From a checkpoint of a small mixture-of-experts model trained on Wikipedia: a softmax router.
Below are experts of layer 4 (counted from 0) of a mixture-of-experts language model. Rows are named router (the router's row for the expert), gate (a neuron's input weights, with its number), up (a neuron's input weights, with its number) and show model dimensions 0-127. Each number is 500 + 25 x the weight over its row's rms, rounded and kept within 0 to 999. Numbers have three digits each.
After each expert's rows: a language model's description of what the expert responds to. This comes from a sample of Wikipedia text that the model never trained on.

# expert 2
router:498445501507500471455491447444526494530477520477471488531494498493540461475491492511462476530468509545516525548449527536542486538534512497519411519487488474517463465522511545502499497490529485536493517486475485516490499502485498508474527536491477517501516481470502502494511494475531484510497480508497491449496536487482481498527502539522460479474484497493499476491493509516499487481530
gate7:469469486492493448489508498478506479494537498514505466506525505490519514496468506496491531461529523496514457470444561504461513502581493456441503482485485466460504483484534461476511498499503471508508502551528492481502462488515475509518460487502467500498524540491511530545482502511513475533517501499519538485535481522518487503495514472501493511491547522495495500521501558497489458481478
up7:503466509508469465479506469461477510521529519456469467504511509460492536501507497489482506534505444511490527514461469498507513533475499509518497524524511503466496457495494450503524520488536495483513482502535490502503488481489477508532547472505547500492525529522512466553479455460495495502468520476494536477468539502514553529468504500508494473535490502450532482551487548515522475486493
gate8:546507487509513488503534483520531471476489518502500479463553524538514537534420495490517508472477516492511519478516506515540506516502483489467480516504509503423477518496520468501448503533511505546518498514504468500471493464478519466522497503518528477491534525501525485502494492486543555478452501474526503506477541511483481487516499523495487527474478471529481515518485515454456536507480
up8:466513500520481496533475466500518526491527488451511526480509510510466474555502470501490482496483524494503511483490470470476471474541499547521501524460471509494502526474465503549529482453506515498502489499515496482505508514532546465519464494475498504558516500472503493498480491524515492483532527513528515454524515511474491510463495501431551495476518475525500517535533511523527424497518
gate9:499515458509506538524492512537458523493526459519454469485499489507489532500481501550535514510529536502492499503505537490522479530501503532481481495426501524532507479475479486486491530510469537516479502501491494473572483550479520522506525525515499552499513473520446485517483532562483465479459487512526515445493502524486485491521499534499481477518495521484499510489494477518521476471516
up9:497506522515464463538527513536466508480498492536524491540497514491455505486466452494441494519551463492457489530505539485446542548486493531497490456491497518551499517474494504527495514516463471499498531464461469484519513513492512485493544522498479521533493489520504461530489520498496498508526479490494509453469529521513505535495503491527478528498478554502489487461501507506474520479532
Year-digit prefixes

# expert 12
router:482451522502504539532495487502473487478493468478498487435482516526510507536479498516538567460479469491500505502485485492496569473492524509445474486540481504511479489546502512493511498503452526512491514513523505515506517502469542527493518510487506472491489507536516486523508546554520498490502462466505469524503503521490546567478524513503482498555513535466491505477515472486495503512526
gate7:503521501488474521488461481499478523512484494501519518483544485525497503505480494479525441498503475501527528483489490535510491519475523494485494486478497511497503432528464538482508499474530503501485462502506460435541489500524516515478480492504503476516530484457471520481545496505514507495471434444538514464479511477524549468487504510528511456514515474487518514464504454543497460506455
up7:532503533486526515490522506505515469511437520479470544482526486508521509468538522474512427552497571511450499524545474496500504554485492513549479495470522495481547502505547506518441472482515494511499502524506512488525492519515487513490512488474507512510558515506502489495529502500517514513484519508503532504512513465508501497522517519536527534466479444504500490490524494522523506462495
gate8:503530500499491481558465483499527520535480520525500480490472521489502460504503503520525507483447494515520516537481505530453465482512485560478484532494532478536496515477483522483490508497503536480474478491472479485538482472500551494484483498467499433524493504521538518497493490521495472493449504509526492501539508447485438495526499518509483523538487484450519518487511479498504439470507
up8:475464475527493498525479457550499453465490487486523526501479502529530521533496478515496496514488475523459494531500528474491544503542549502433502464519474490505504490523493511538503502499504477497459431517527511458494499522485537505479527558517473514532503495493521565510484499527498473495460536478462507521486492524471515507509472492509496488501507468501544480487531531506524521512494
gate9:532494475485506479529513528518500489510510522462500478519475539506492503501468523543452550445466454468481504492535500526498508490459501490444501488472477454481457501488487479483505474544440500480497493524532537489490548473471492535533497475505508473496488494488491454463491522538457497505471457505476488485488480515466498518448474490524484494484501526502511490476502520492530531496526
up9:523459475534488551473492512474545478493491529524494509513496490480496464465459549499476511479475501471511497471446508508491490489487472490519490520429537459493497477500513547508517503496516499484497508506543476454511507473515476470482513475541509509468505520474493486505498507497500504417525531515509545472524494519475513474501495494524521486535485543504521449484469497507474511451522
Proper-name words

# expert 23
router:508515528455534501526495544499499494533507523479488522457529485477499495485489514481522477520469481505521514515498529531519487505545484483463522507480483515497477470526504525495503499477514530430517539458469479492477503521459524504472502506484462550509498507480503442506502506498505537542526522516523560524483528506532470498488482498526481518559526536504507480476511494445556501474484
gate1:490477528505542517487500544453460453525506466470537495449487514496442522487529486545486485488517498488522488506507514528491514523512505520478445505471523491425491470512488437486504517498521472483543507487504464461485513458496483502485540507495466485493486536492503516514523541485488509492507559503486499462550482469487486483471467531499487493483480516492484477495511522474512514527499
up1:531453504536505479491476502517552517484478520528527506502503504548512492513450509480494518492491492506527506449520493491492471511518458473465474447493505471548503508501488499511477505495433493537521511511473470524497533481462488461489493556494494510469487476517537489509526498534499537484514529540524502513440524502527536506486510548471513464497511523539465516525485508497536467495487
gate2:479535531515548484492472517480491537525501481504511474483483488512495496500464491491546469499531520533503458484517500491480555496508475514490490486529477484488477506497464502520497541500518485468490466500489488482488543521449545505525479529505499477466515540437533468503487519482511522509481513473483511500450505458496493577505471506532492496483471475563477531536510532506489523471513
up2:478435519506507498452502468522475528497505495531506559496488474479473507478488510509546532468453519496490523523511523512541501529482531527481508475469510490509473494475459548512483513467513457526537538551501518488494502490520487519478494506552519520488508457540500521507511537516507470494482507539554510529517519530502537523506489449512520488488454508529518531495509487504499498460514
gate3:498511508507485511493479550493497469505529457450491500478523514493506450519429494513469549504463508552488458495500517512498508471484480509482526465468503477532469494499481548495476485489527509523502526528454477529519501531535541512479501490480496525493467568493515520492550500461476524513458495513561516475481459525496480477496454493488482516507485471495501499493501520483509524499505
up3:482484483510502536488488511520506488478453539552472497443529509470475469500519488432492490469493529550516493477535524480473473476482482528521532506516506524498511484503466516478482497534492497524519491477485501501520473489536522525458469497481494490524460497498509451528487436505499560474481476490495474497524462482503518501514514521556476488478516481499535540532527471510522492492534
Digits in numbers

# expert 0
router:489474534464492500494471478522476476522462525473493471492517510515466531497521523469484507514486519498416509521505518472527482479428483556504515512471501489503502460541500548501491454498509529438481502478505500490504494529482497479490502504483495538506508465519486525513520491474511467527501461516543461489493496476524512491564507511511481461473472477506518491548463517497474486499523
gate1:506483518495489459497451529464485467489506506480509525480444482511509492481528529499522478499461502491509519511480486551483528476480518547495462465473528468480512562517490525507508500494496506508549501445489469486487463489483481460503495520504510532484520495479493474499561519503483498484439486507503531492510523451501500517458549497503537465516457486506498549495501474463462494489482
up1:526481513437496536496502473506483530556505544506510489500527482436517477565459503495512528511522543535455516498506509472507439544484484496514542508514504538487447490469448492510496467480495492459479477514495507542495506482484464517493508496485483492490506516505486485506467511466484493486545500486520519488524482483495513524522471500544486502492464494507489506509526543445512513477497
gate2:499539500524480496513474493478502507498491505588511461432515497525504517460513476502521535533560510501495480476486501489490499479498502505515491533483516500515510487492489518508508518441520505504531516504474477512507478532501453490525515514480529524504477486534503438505517496505499500482521481528520494549530506463495494478538538532516503474487561470463472559504498545496525464510519
up2:546479490507479543484530487499533490461495529547502526477503498510459496498467499527492489476523436499504487479461470483509521490516490472515503510495510464586506513486530502498468490522516487504502465519509477524524476501485488494497542449467486508520472464503557514533492496521490500474539510529531515457487517448484475518484513483510479496528500509516505473499529481431543506497472
gate3:515481507459525524476508543500466450507464480481448498447500481499505462513510474515454542498522492501474509462528524496515534505492484533482500480535474535502508482450484481544500509517454534511479535508523463556500492480513496486517507499527476490485474526501490488505496486476465480522480477444489510451493513470470517460487500499514530477482532507522513512519481469460538499526541
up3:495532510506527517515481453462513448474499462528509509464508512529476494493517498525540441523492505508522514489516507494481489518493500500488498511525475469547510492517479480450546506529526476488556488523471477495535513481506526467502496500537510505522466522518470499435540501499496490523554485489555492467497527491465483532488517524453478545484542478527486520510509460499502490519523
Space before numbers

# expert 13
router:530481509496473520483518527499496481500530487522520522489511502509490510483502496474497503524535497489501490458479544476499495518491480519530496503522495513463484514550468489467476563510512452513513584545503523515509493470508482504522527492503499489496483509497496490464488478591519522502520522500491488480507493529507500511492517534484508481507496559516531448536508509453543532545554
gate0:479475472454468506464476557437533485513513531518521480465535484467520525462485447474459490504484454484499481530478497424522522498507533501513491529477501492514513493521501482494534528544512519514513494532512557459532523492497490502502533497534509504516459542531527496489462522532512531497469517466474467511478514458505495509520499490503507506500511475505488508522508488513487503469517
up0:524511516500516493477500497472541482505486501481486489494504492465497512468498450519499505497496476491457486511462504473497488490530527494509529498489478471525533523475545504487535526499485514521506487477501512517493535499457470481484547515514569567536488485493528542474522526475534465532465516509514516480525542462519496464513461477510516497521497441502458487514487551556501518536506
gate1:533464450484501488505493534516548564512472491483496483486469524477508498497493509477483552519482472517482490539464490478478498495507542543494525494516547530437550506528513536535480482474437451539527516512496524496476512503491483505518476504513522497507474463531527506496506468510517504505466483514488498482482505500504508501495502476545516485481492511480484548502480548499463521505550
up1:508494506508475475500507478488543557467531504478520446469481504511495490523520515485522514507436467511544508483510468554520521529503493498484472457486520502529476506476487493510515492491497486462508510454522503529525520499508512483489524484478476550494485550543535490501434517444480505511492520456501491502507473493490533517515550491506514486497520518479464470497511506513576503515481
gate2:541488490476471482462486551495466492463545499500494485469500506457502514471468491514493517469515529484481472520513533527479539458512532464548477549507515554460521500514499514485476568465490513470524517498493478499491452498540446483493518482490487475502519524497498498498537484455481509510514503488485510502516451483500508504506511458507487442507506534491482509522473491454519500476510
up2:452477496532481433541524486481527480500498485519468482501507520481492483462511492475452483510486476545511495470504464497502525525523474516542487486486511509493492496492463460459470482526503476485493513509491488511522488461489522520486542528496532490526538492458524515517493461516472496520472530504470482438486500516513460535507501503504489481486495512518541474504501500448519496589528
Personal first names

# expert 6
router:533481523521443497511529506493512545472520463503509485510485553501526542481513472482453498487521503511472509491506455439477456513494516481498485483503513469531458479507494481531509493491493514498492495506536512464572502471469534482546454547522496523475509505524462524518520497505502510514477501503497487524479485494486542513519438487464512501495547537490481495495548487499469498526516
gate1:486480503515537499519467520488480465506527468491497520484485507477487503529522504501468498466517447521514450462487445521508513504474495538542500531543528498471521494508480507515511465488476487510509499472501423469537473449508458482491480516491521495513497519489538502483469508495518532535507495453470519502508491480476528564518503462479508509515525503475535494513484531496509493427515
up1:494476481493491534478491473501478490490503525456551528499512471477461501490517550512464471504505549455507523539496493518536469483482538506514489513513449495494500521480487540513496501522539515522503512531456502537521511478539523446497515540473491495514510532489484458494495518468496489505516532511523528539528520533496513458503514540528499479450501512504493510483479543478529473493565
gate2:501490461552500498508474521509503537490483513479532480499518515506494537545466498531510513453520508450518491477533511464518544525489487492472538504467443553497500504544521465511449493499522537485473519455520468484464509512511534475508539473489499469531540484544480490490497516514462522486472507502513467487534479522528539478533511521505513475476503508513500508519540496476538484517496
up2:534491491548502437506525508512481518513462463464485460507487516511498489490533538496497498450521473519531501482487493508522521569517450527502529480509483459519501513495490477467483465498528535477475534485525510492546495537481500477503512522489518494504515469485494492537479469487486507533491484471532478486494498479476465552512463481533502452488505492542498515547554518474507470520499
gate3:499511480481474488485518500550520481466518484497527508465545517492517550489499449498491523487505459497482471518508475476508493526476497483518486501481496451481487477516521514556514449501503476514459511488508485543526490453529488566463499488488497549515518482471509494482530491489414518475475502504522456510533484497457519502560491493495518505472520467509497522502506489489481488534513
up3:467503483487546443525470490514529507498496527482466523427504474497460500479451508515488503487510485470468505505515494492509472535505502507466485484504484518507496571519493461487490467517496515514547490537474534513463519498545442541485482501474510465518508457498455487544533478516478514517510519501505490518513521540504478494496497498483501451482534458525504541496509467491481512486505
Word-initial fragments

# expert 20
router:511532545470480477437501488508544497504452490536479539503494499510550505525544492523488484536536527469491501478519461532466468535493491500508521529502487494543562549496505531507498496441505522524534481506531479493495510463493485499495489526501496492517465498537463525509498479496516477494478473498555515520504547472499496507484528530485523511518493451506498528503525520512485475467469
gate1:492498500499485508507530537488501537458525505503514476459532520493510535516524500509510540504491458504496483476532454522501537463488525486502490520512499483451532487522495538512488485502528519478505479461487493477503503517516504515438487509479524510572459499460494510510522475511486469463471469538474536485517489511493482518454568521512475521547452526496503500526506534531549496506514
up1:476456543461443475516499524505466486496512513530497562533546501481500503454552507494534504471521473495494501496516514473495515458490478496501524496503532520470501485502493494497479480484496510510497533541497531491517475542522471477521448548542486507556478543477494519545499458504522467469500533520528511492515466501485497518497503541466496468520481483529487538506497482506529517470497
gate2:509524501467499493477517532516518531491506530483484507493522472509537469472492527491515506464487525498496460517512524504464516500530492518508496451462494457528521537482558477487460535503486514468517469456519533476487508539455540488537521493569528511480491532507456501545519526505468537503468483497495516494521509495486526533510504449525500517468475496509520467481503547509494466492525
up2:478496443479491474514514524467489550499515511526451499493518502538515509525463514482460501497475495508557539504498493491445517478529450466529531546505528506492527495500490499465527503503501554569518498508514529504501475502541508551522460515516450492531488494505503517481475491509484479486495478498516529535529526491527493477524470469539500479512498508472486484510502502484497492560471
gate3:542471500487483469509494524558504481464456480534482502507523505455473504529505474517490540416536494516512484469531481497481448533501482511464503465514530519502505485459517527506472478484491472502530496480514488519494462510499504481481439493493520533479503471453512477507497492563487522535533488523489514503499491479461488517503501549492532508508489522541491473493494509517509501457528
up3:516511490512485479479487485514574512511480474508482489483511501508506493511528487504512567491501508510499497525456497483473507500484511512496537429509442526495507499454447500498482505506502475503517474505482510447523489457472451497489477505467422463505475489504501459504445493467471521480504470452513504527508538482486499508529519543527522464484491515528504489500535513506515506488479
Openers and section breaks

# expert 10
router:528501489514521473500460540485507545498487487480511477504504540498501536495491524504527502457509515494549460540506518519457526452521498538474511510448490517476506530482499504493486507541503510482513510474457520521483471499532475499509524508537452572521502495483519503484499487544483490473500509533500472465523506513546521530510489494516495513542451465529477545528526484524457477488526
gate1:483489458488507461493488491515481512477525465485540499518528475511481498494470514513491481480502524510512537474457475473486508510504503522479520520524477517497493485508537490514498516532574483490482468525506489506487458491474465505458437487496538482504548510506484497543510516522539479469515512479528510519505510517494521473491444497483528467507460499509503497490479480546533481398498
up1:490514556438458490510485497478504484498442530519503533498481474534515528526478527502518498470531476518511493538500516478506571486536487490470500518500533515538519516475488466478495520495508522462517519488462535486532496561518501499520534520506536498508479483540492507473522526543496508452484560507502511501456506490467540496527505514468492460525476508480501519502495492511521510528481
gate2:502535520520515535502540521484482457491487534487537487489559521512508525491458493501544517441473505489493509542530499508509488493501509455499487492481480480487504514528485480483502475463543517532482513447493540470490445501516531479514506519554536509510461530505528491503529467493458501526547481527457496518484511476492522540497495496517477527526530506519517535520512525502491503542539
up2:551508503478536528494549475471491484506516532597485550556523493505503546517485478509533487478522494551501471509532541485484554476493535524524513475501491481499471476481486521480484474502486491526499528513523505471522506486498510502485499488481540507526493534485533492486520442497537456503517526489471471508539505481513529521453510492505490495484521525494494471524498512476467505500492
gate3:527505498492526488441490493506515517496478510540487465507567516481481583512458506523521531505497489483507493504507474503513484498478478507504517509512478501511499473531485472506528561495543515454516484471499515499532545487493493538480492438506521497542515517454515514513438553533473512490515516480481516497509511509532483514508504500535501470542521449520478471523512508479523519515498
up3:472478532496503497462507564459522490504500518498565514489519502550519485518495510472513521512469524456517510494489525516506507501485484478513488520551498505511521501556533487481518483496529530477483493473529512534521497510507513489473476554540484480490488496529486482474477518548476478472490493562493509498482496517490515527485481555524520516555530504474474537477528473561498518473502
Commas and clause breaks

# expert 15
router:501439508567484479501512460480504518493501513490485480500484434477512522506481495511514492505470485502513539452532453562527480487504507453521511499480484505501533459474504464489520483528502496510497481508524497582496501509542503501449503481496538443556494474462485513506493513485511484525496506493444524483486488477479492499507463505511512465477484454510488528491514482510508508497487
gate0:505475528491506528495487541482457484513475487514524428491518506490497533516528486478471540473534505491496508476527496481504517509463466556470525551527542474496484524478465492528486495546472509473444531473496495515514522482501541519514503510524499542492510474481516482490486475464477493517486523456523463527462493522548486532486504519487488474516442500528479538484523510491512484517508
up0:545456486549518523462481459500459455476457482465500529501533486480470553499499488513512542524529497505532520490508518471544508505518530470469501457502473474523472449452483516489508533524524492514496525531477457535490495476521480508479504498483510536442490485513524504477524484492499481492500491504512505522486491494499525467484565500550503497504535521474508497483520481479491543493485
gate1:523487485543480518500470506504499492520523464453510491510513492528427473490549507479481510483541510493548499503482486514500489468472505483526488575544470474520497475496471501538464501527504515480504541503508479517493494504521511527465519516535475470520541524517492529456487511483475492501519437484528499526499493489504512507518477477526543464527486518467515504523454473499507518557487
up1:495520485489511468528498547490510519524509521513493491538520534477481493474500520491445480544506448438494493466526506493529520500511463537493497544498477505490515530506529501489504464511538514488512532445475499491528517495497508543504484525474538523535488478446489501437459507517496491453459487466458470484522505517482491535545488491486485477482470483486474503525464494539508502489506
gate2:522508521458510511485482513522488499447470492524555471483525505509489480497525535484469488509493504568498528456496495493518540492531516490490502524500524482518515480519454510518508521479517507524508509526540499549502490553508464494502521513490496442457479503493499521477503473518519477484512487517466529545447504504533462545485520529538531531496492554502487532495476481487483487461457
up2:494474504498486468535445491491485536522478494505488496469490502474496470441517512525501457490454492515465526531546472473532508492494488463495484457515514488467512466510504510515507571417518530515490518518505496475487505552530494483491471502472494469496472507518528494500458512492470517490463497531455495494488475483481484498469519508492521529494526439484530462515530501488492480484504
Subject pronouns

# expert 8
router:509507476523509540534446497461477511492500494498495463445481508501497485559504497507525521434519504503507497534520534508504523467502529479520506526478503501489568483492489501495518464482521501499467535471565519509518497528462510511487495487496514468473504495458514503493506498524484477495512504509476503499548508521507545531493517532468498473536574538509496548500475538518525491498538
gate7:489494471518469515466504493497500478455437505515526501474506553456502487527457493552516503522508522487539463524481516516505524508487502494459488504495536522464521498487516480486521512475510516483470524542532531535494530527510489486445484469486471464458505489529474525493525511467484501498480452520478489467530489484472515512509516507528488474517528498532509475516493531508449441545513
up7:494502517480472523468524485517512524468514525476505512529514521510529474478485484516474521543498474494460476491528491465498533476526442560478456462507525502535517502491494489435457492485514468524482484496570501502507485537476485527509486501461512494491450506521499475481476469525485564506524497511538493480454478499503505517496517522544493497463512474501468513492456496499505500476473
gate8:496523499500530487507512503517489499504455475504521537487498533512501538477494530499497518477519513466472568506483482491466532476482492497516537464518512498508545491527464474494514493462468476489494505504566541522484487537504554500459552463500493508515495494464456492445507524511496520498519506491511487525508489505489464513464497506512512446515503483464576490484490523535505455486522
up8:523490510521503465443543531479514516470504549444499513500513489531493475522441489495490461480510513477537473510415500515491506500512481524504486473493474527498472500492510499473515457509531516510532527482447508539533493491542531505528470524503479480501509474481507479505513492506521508483508503532513466494524523485520515485506410484533506477527465485508462509513532487488494515506485
gate9:494514460490496493523461505506481508494534526472487471512474485481487515496518479490506505466538529496526504471432489538542502519434518526535509488514525474469500484501481492534473496500471504488437497487511498485491504492493531485555494537537554491495497542479491466513542527466485491432505515471487465502525511484531510481493507523514461536486526530508446494479503504532508475487482
up9:471525482532501496525486473459486520529526475515498426492500527502475514451500489478511543491536476479480466494499490534511547516534521465505504542511516538503496475478502494469540518501489500489497500519473479502520474463491511468472536507504485518517502504490470461472486529457504459473503467487539482480532467543502511477493504480510483522511460539502573508486511452473512530530503
Common nouns after determiners

# expert 3
router:496517494496480477532503489505482491453497486566484491507514458488500485511486500491406520499459501508497539498516555527459509513524494471468484487471509484504482524502507497497479578523531518540508472514481509521480498532445551520462523477496505505489485481514506494541485501503514464502490507491542473512507498474489511519449535485537507508517507431500492512488490486508537507508522
gate7:448502526516493532488506499484509498547503498552486545532512519474539465473464503485491479523525501531478506531492510502509521495514486510529486490525516501524503522541533541545536504533471494524498543525499487518542467493507505509482543506483525449517564545507494487477517538511491508480547499471491442496535511499522502527475476448480514489492520484492526485469515516454485523523513
up7:524482505514522487515479512496530494488478515488488528519532509485497507496525545496472471501481504505474477525515530491503491498496506491498489494499523568508478493466505469481509468536560513521474517469559560534472532489493536472469465544489499491480528535523498485527543508483519503455518526453523471497548524508504524480532504482495483506511476455500509510518495467496474477583501
gate8:488514479442519529521533497483492513492515522522438502502496510576471497515501504484451480482512491514487506471481472453495501527505495500544505500498490451519529452500475521497442558503478549487518493490514522506511527555483524529498527537504497538464545529498464503511508538514499514537481526493464537489504515474489509539514482480520482527492498510492481476517530497515506470524525
up8:503489488477519505450475474495537507515469521486517468505469520543488514535469479480500496516533530506508519492529504489517481507489498522482499475477482534499510530530523538432502516494498485501547530499516499473478485498547484494507457458527518499491467525464516519488542521475547524497524516479553465507539478519518522527516506532469511543466508453504484485515570508453501497492482
gate9:531464442477458488509471493467484522484470485513505474491537460484517489495468494530482511472501510536455507500487521532510499481487539449512493518487527489496501461537508526489535495500509503527507526574512501495471476515501475532499532523522510518482474486488490479559537477534514436499545493499501511493495497480505489499460470452535473520495513520513518512518549531506508526536531
up9:481522538498454495504526498476495512464496465442492508505502487526493515507477497516497495480567512530489514525469487513475514501521487577532485522501473520516525498468520517467464487498558518510458526495484471504491479471493500517493517521451485488514504473503523508495508505493491476510499536514442503505502531521523496546518479523484525516489467568483511512513463510560476538512549
Table cell abbreviations

# expert 17
router:518518505491531453484524538514469490450550521532549501524533531523499517473480507503507496502533539535485480560513496466499544536521483503519465486529501511505486502529518525531506495537509497506530463547479495487487532529463531529517495549517503509472493485489454501473498496461485486466450499515492487516483486483523433479491475484491492491492531469518503475530492517508454500522501
gate6:524473523474493504477490505492526465497518510550528476535504504516497527452439498500472532498462468507511492503491514500541491497502491457492513530533507491493496515468472469572503473469473495464535476498466487523508544509493513504517462523441517496505522501479472482469540524481494479506505520453509501499551523569512520483515481491507503519518509461475503484473472530471489522481537
up6:480456506525539485508549484510533503466526462529518531477487541483495488506506514462479490538480517480469527490523509485517460489479519497469492482454479475488536495478515467516518532488530505491518469498485483550508533496523516516492522478497505512492561502503461446526522529482508502506497494489489459472521498512492490546528446534480501496528505460569473465479516493482512508470540
gate7:532493510490459468458492482493499480523494537500500528515514491516476488531488503476437525480454474460491488542538510463551493509523478457490487502530513466491479497495507489486535538511433509508527499475495504461496527532480500505488521523518496510503454484494486490508510554446528499492505467510514523541463532528510476517491452507501545493495531478472551487479489544500501499523489
up7:557494454483505503450516517476535500497492497457552466504468461491483501499513517447522502494552517494469446511516502446546507538446463469504493435516505472513508502511512456492503450527508501519490516503503509487536508497475477503510491504519501482477522502533486500523482507527514488497486495525521518516503513508492448509550518520534484495521539502517557486497524502501473498530480
gate8:484456525457498504488536532489513479501501477484477475487521525547535498494467482495481501511484481523523508577539557488522512504500495469467502505503551566514495510499489471523527517547459502505462512505489504549505497526450521493520471481547501513505527512494551516503522508476492507499493524510487523509480518499533505490485481487535471518472537446521513503469455488460480509511506
up8:466496522487529484513492509463497479474515546506482534509525461485495533489479483530489532439494545467483474506493495468490492537473514543515497501508506473509487523492470497516423453466476494500508544502489536500500501524515550492505504497502501470520492490496508475516449521478530504512486503515525452508560502490515515484533498472494461493460491507462484477509486484545497563495544
Capital initial letters

# expert 5
router:491503467525490469522504435514527514515479515520487516438525479458501518489494509510530495489552473485504523495507534485538446512503500483483514512525525523510470483449513524510491467515470527514484515519538505480489491539483451504511500516495496508497479516530521457528516515471489490482529509515521478524517533511459552471507521473525493498494549499524506536479469527506569526448520
gate6:479485524490458454528511490547523508513521484517480496519533523484529495506522536494509492471503503552511546512478495474463462481488489467497523467494485479518471505505488441503478532520468556525464515477540491539494505503502510502518480503503516534465541489533508468489529466526507520440534542478489487533522534463513514519536514501475467485485498518471515503469489496549543488496487
up6:468467504475505500492489461481475544531532544495497489535496481472516469451501508511494530502490497484466496506504472483503507505480465490525501496506516527483499515562469511509508470498551500448514440536526504514477430552530489530534477524499489541479517475501495505463477522506517502508482509450511497496517457531492463487483505450482494507492519473505514471473516447497530494482468
gate7:536485503480492477522521442495478483485504489548511487441515494499477496476501524521517524482497505524474512482522488486452498535507497469502558560534472503498478543522521505461489534511469494477507522473476482510524486536473481489486561498505501499452486522481478490510579562494481494514524500490490465504497520481545523496519506484462457504524530487536482525506492480501501496488474
up7:509534492528537554496505492557476499531477500526521442528502513493517510509505526464459481484565501487449545447502521517496477514480489501487519521487531487481517491484500469526524493468508491465503489516501482511540525516491529482491463496501503540541485518488507471531518466480515519502520457500521521494467519511463502475480496494443470553487529509505485472494539519508526524548510
gate8:514525469518508469501528509442480479501544508489520500498482499497504514489526510522526546502472474498523519542537591532511500472530465528474515532513521484472485526496494450505489476510499502511464521515485522480512504521437501476499501508498494530482492509511521502503501493480488503468498492503440508517515512516534525456490532432508476523509467444484525455462513493469494534493497
up8:526505504498510495519525475477515519486518521500478489524496510520454528481534507523474499484524533505511484502484528528521474485515483535497487507515487500488497444490436518513485483519502446520492541488508472483489482505519476457501450485500508470550530456501523530502472530505551498512492491439465474545439503479499551488558514484532519478486527466474466488474489475482503478498509
Infobox and section headings

# expert 7
router:461523509470551469519491542534539460517536490522478469519523488500477471522479501475528518513459515524539462480488480526509537512503504501512504502512478482549517506532515506511512505471528497458520541478472528521517496470523494535517510490523525491472536521421529510528494479509512525530480509513485505553506486528485495467533529543524517522435497504534501497487493503511483529496477
gate0:528470465478516502493515475506509464509500508506450473454529504535548563493490491536505479482510500495500501485472528457531538516577498466499501526494486474530498519531471497507509505516485511509522497529516504496494515535503515521495540486514509504496543500458506517563484475507506502541512499469541563457492493518501515494539473546534502468499501496467497497538534479517484472524517
up0:495514512475497469497504496470520500511502455474536489495544477479516482494515558482505513520465491528473484489513515513516539515506481503516523511511497469488536503480556547478509519485481472525505522525536538520491535503510511574498501485516506553495557519485524487511470437488501480483509510531483456489520512512477489529506457475434481457496509483498542495499509516464463528483483
gate1:511534514525496493501470482501493503545478534507457484494536498530494492509484503546490506505483509521494509492412511475532481506492523484495528475494516490535514520507479468560521518512494532512487488441484513465525482548523497489481532508541493493510474521491531522500489513462465497489468444516542519513531504525476473502492549481457500505526464465473514478544479505511477505548521
up1:454487445496514495491495541485507534478500526534499494461473507489504484528509503521489498493497534502522457468466470471460490482508496536494528465520488490506504482534506468509448480525491518461535536477486492506506535509523510461448510489474500489513525524527487538480502530493488519532489476471520464509479489499552479493580506486542487502512536546450506501511471502497460528478491
gate2:471477498477521502495468506536478523486521480516493501500526484520455520505535469498473521457511538489488496479457507468479533464503463516479492494513489479516515513491483520415486507495491476482461469504482525483538476522517484498501503474484481490488465522498469523515465520527482515507501493507500527563538493534558513488494505536489489487452508483467561560485455495466508472505503
up2:460439493500529503504525518517489495471503468513492500489490518462518507482492530522484490512497519493529499525465500481495485514501462521552506555480471539515533492464474517496559491499492485461443500534487483463505467503475518488509512489488505449491507560492491495556469540496488501500468480490514518472499509540510495498523485497473516505460509538480555524503458492445462486501526
Sentence and number punctuation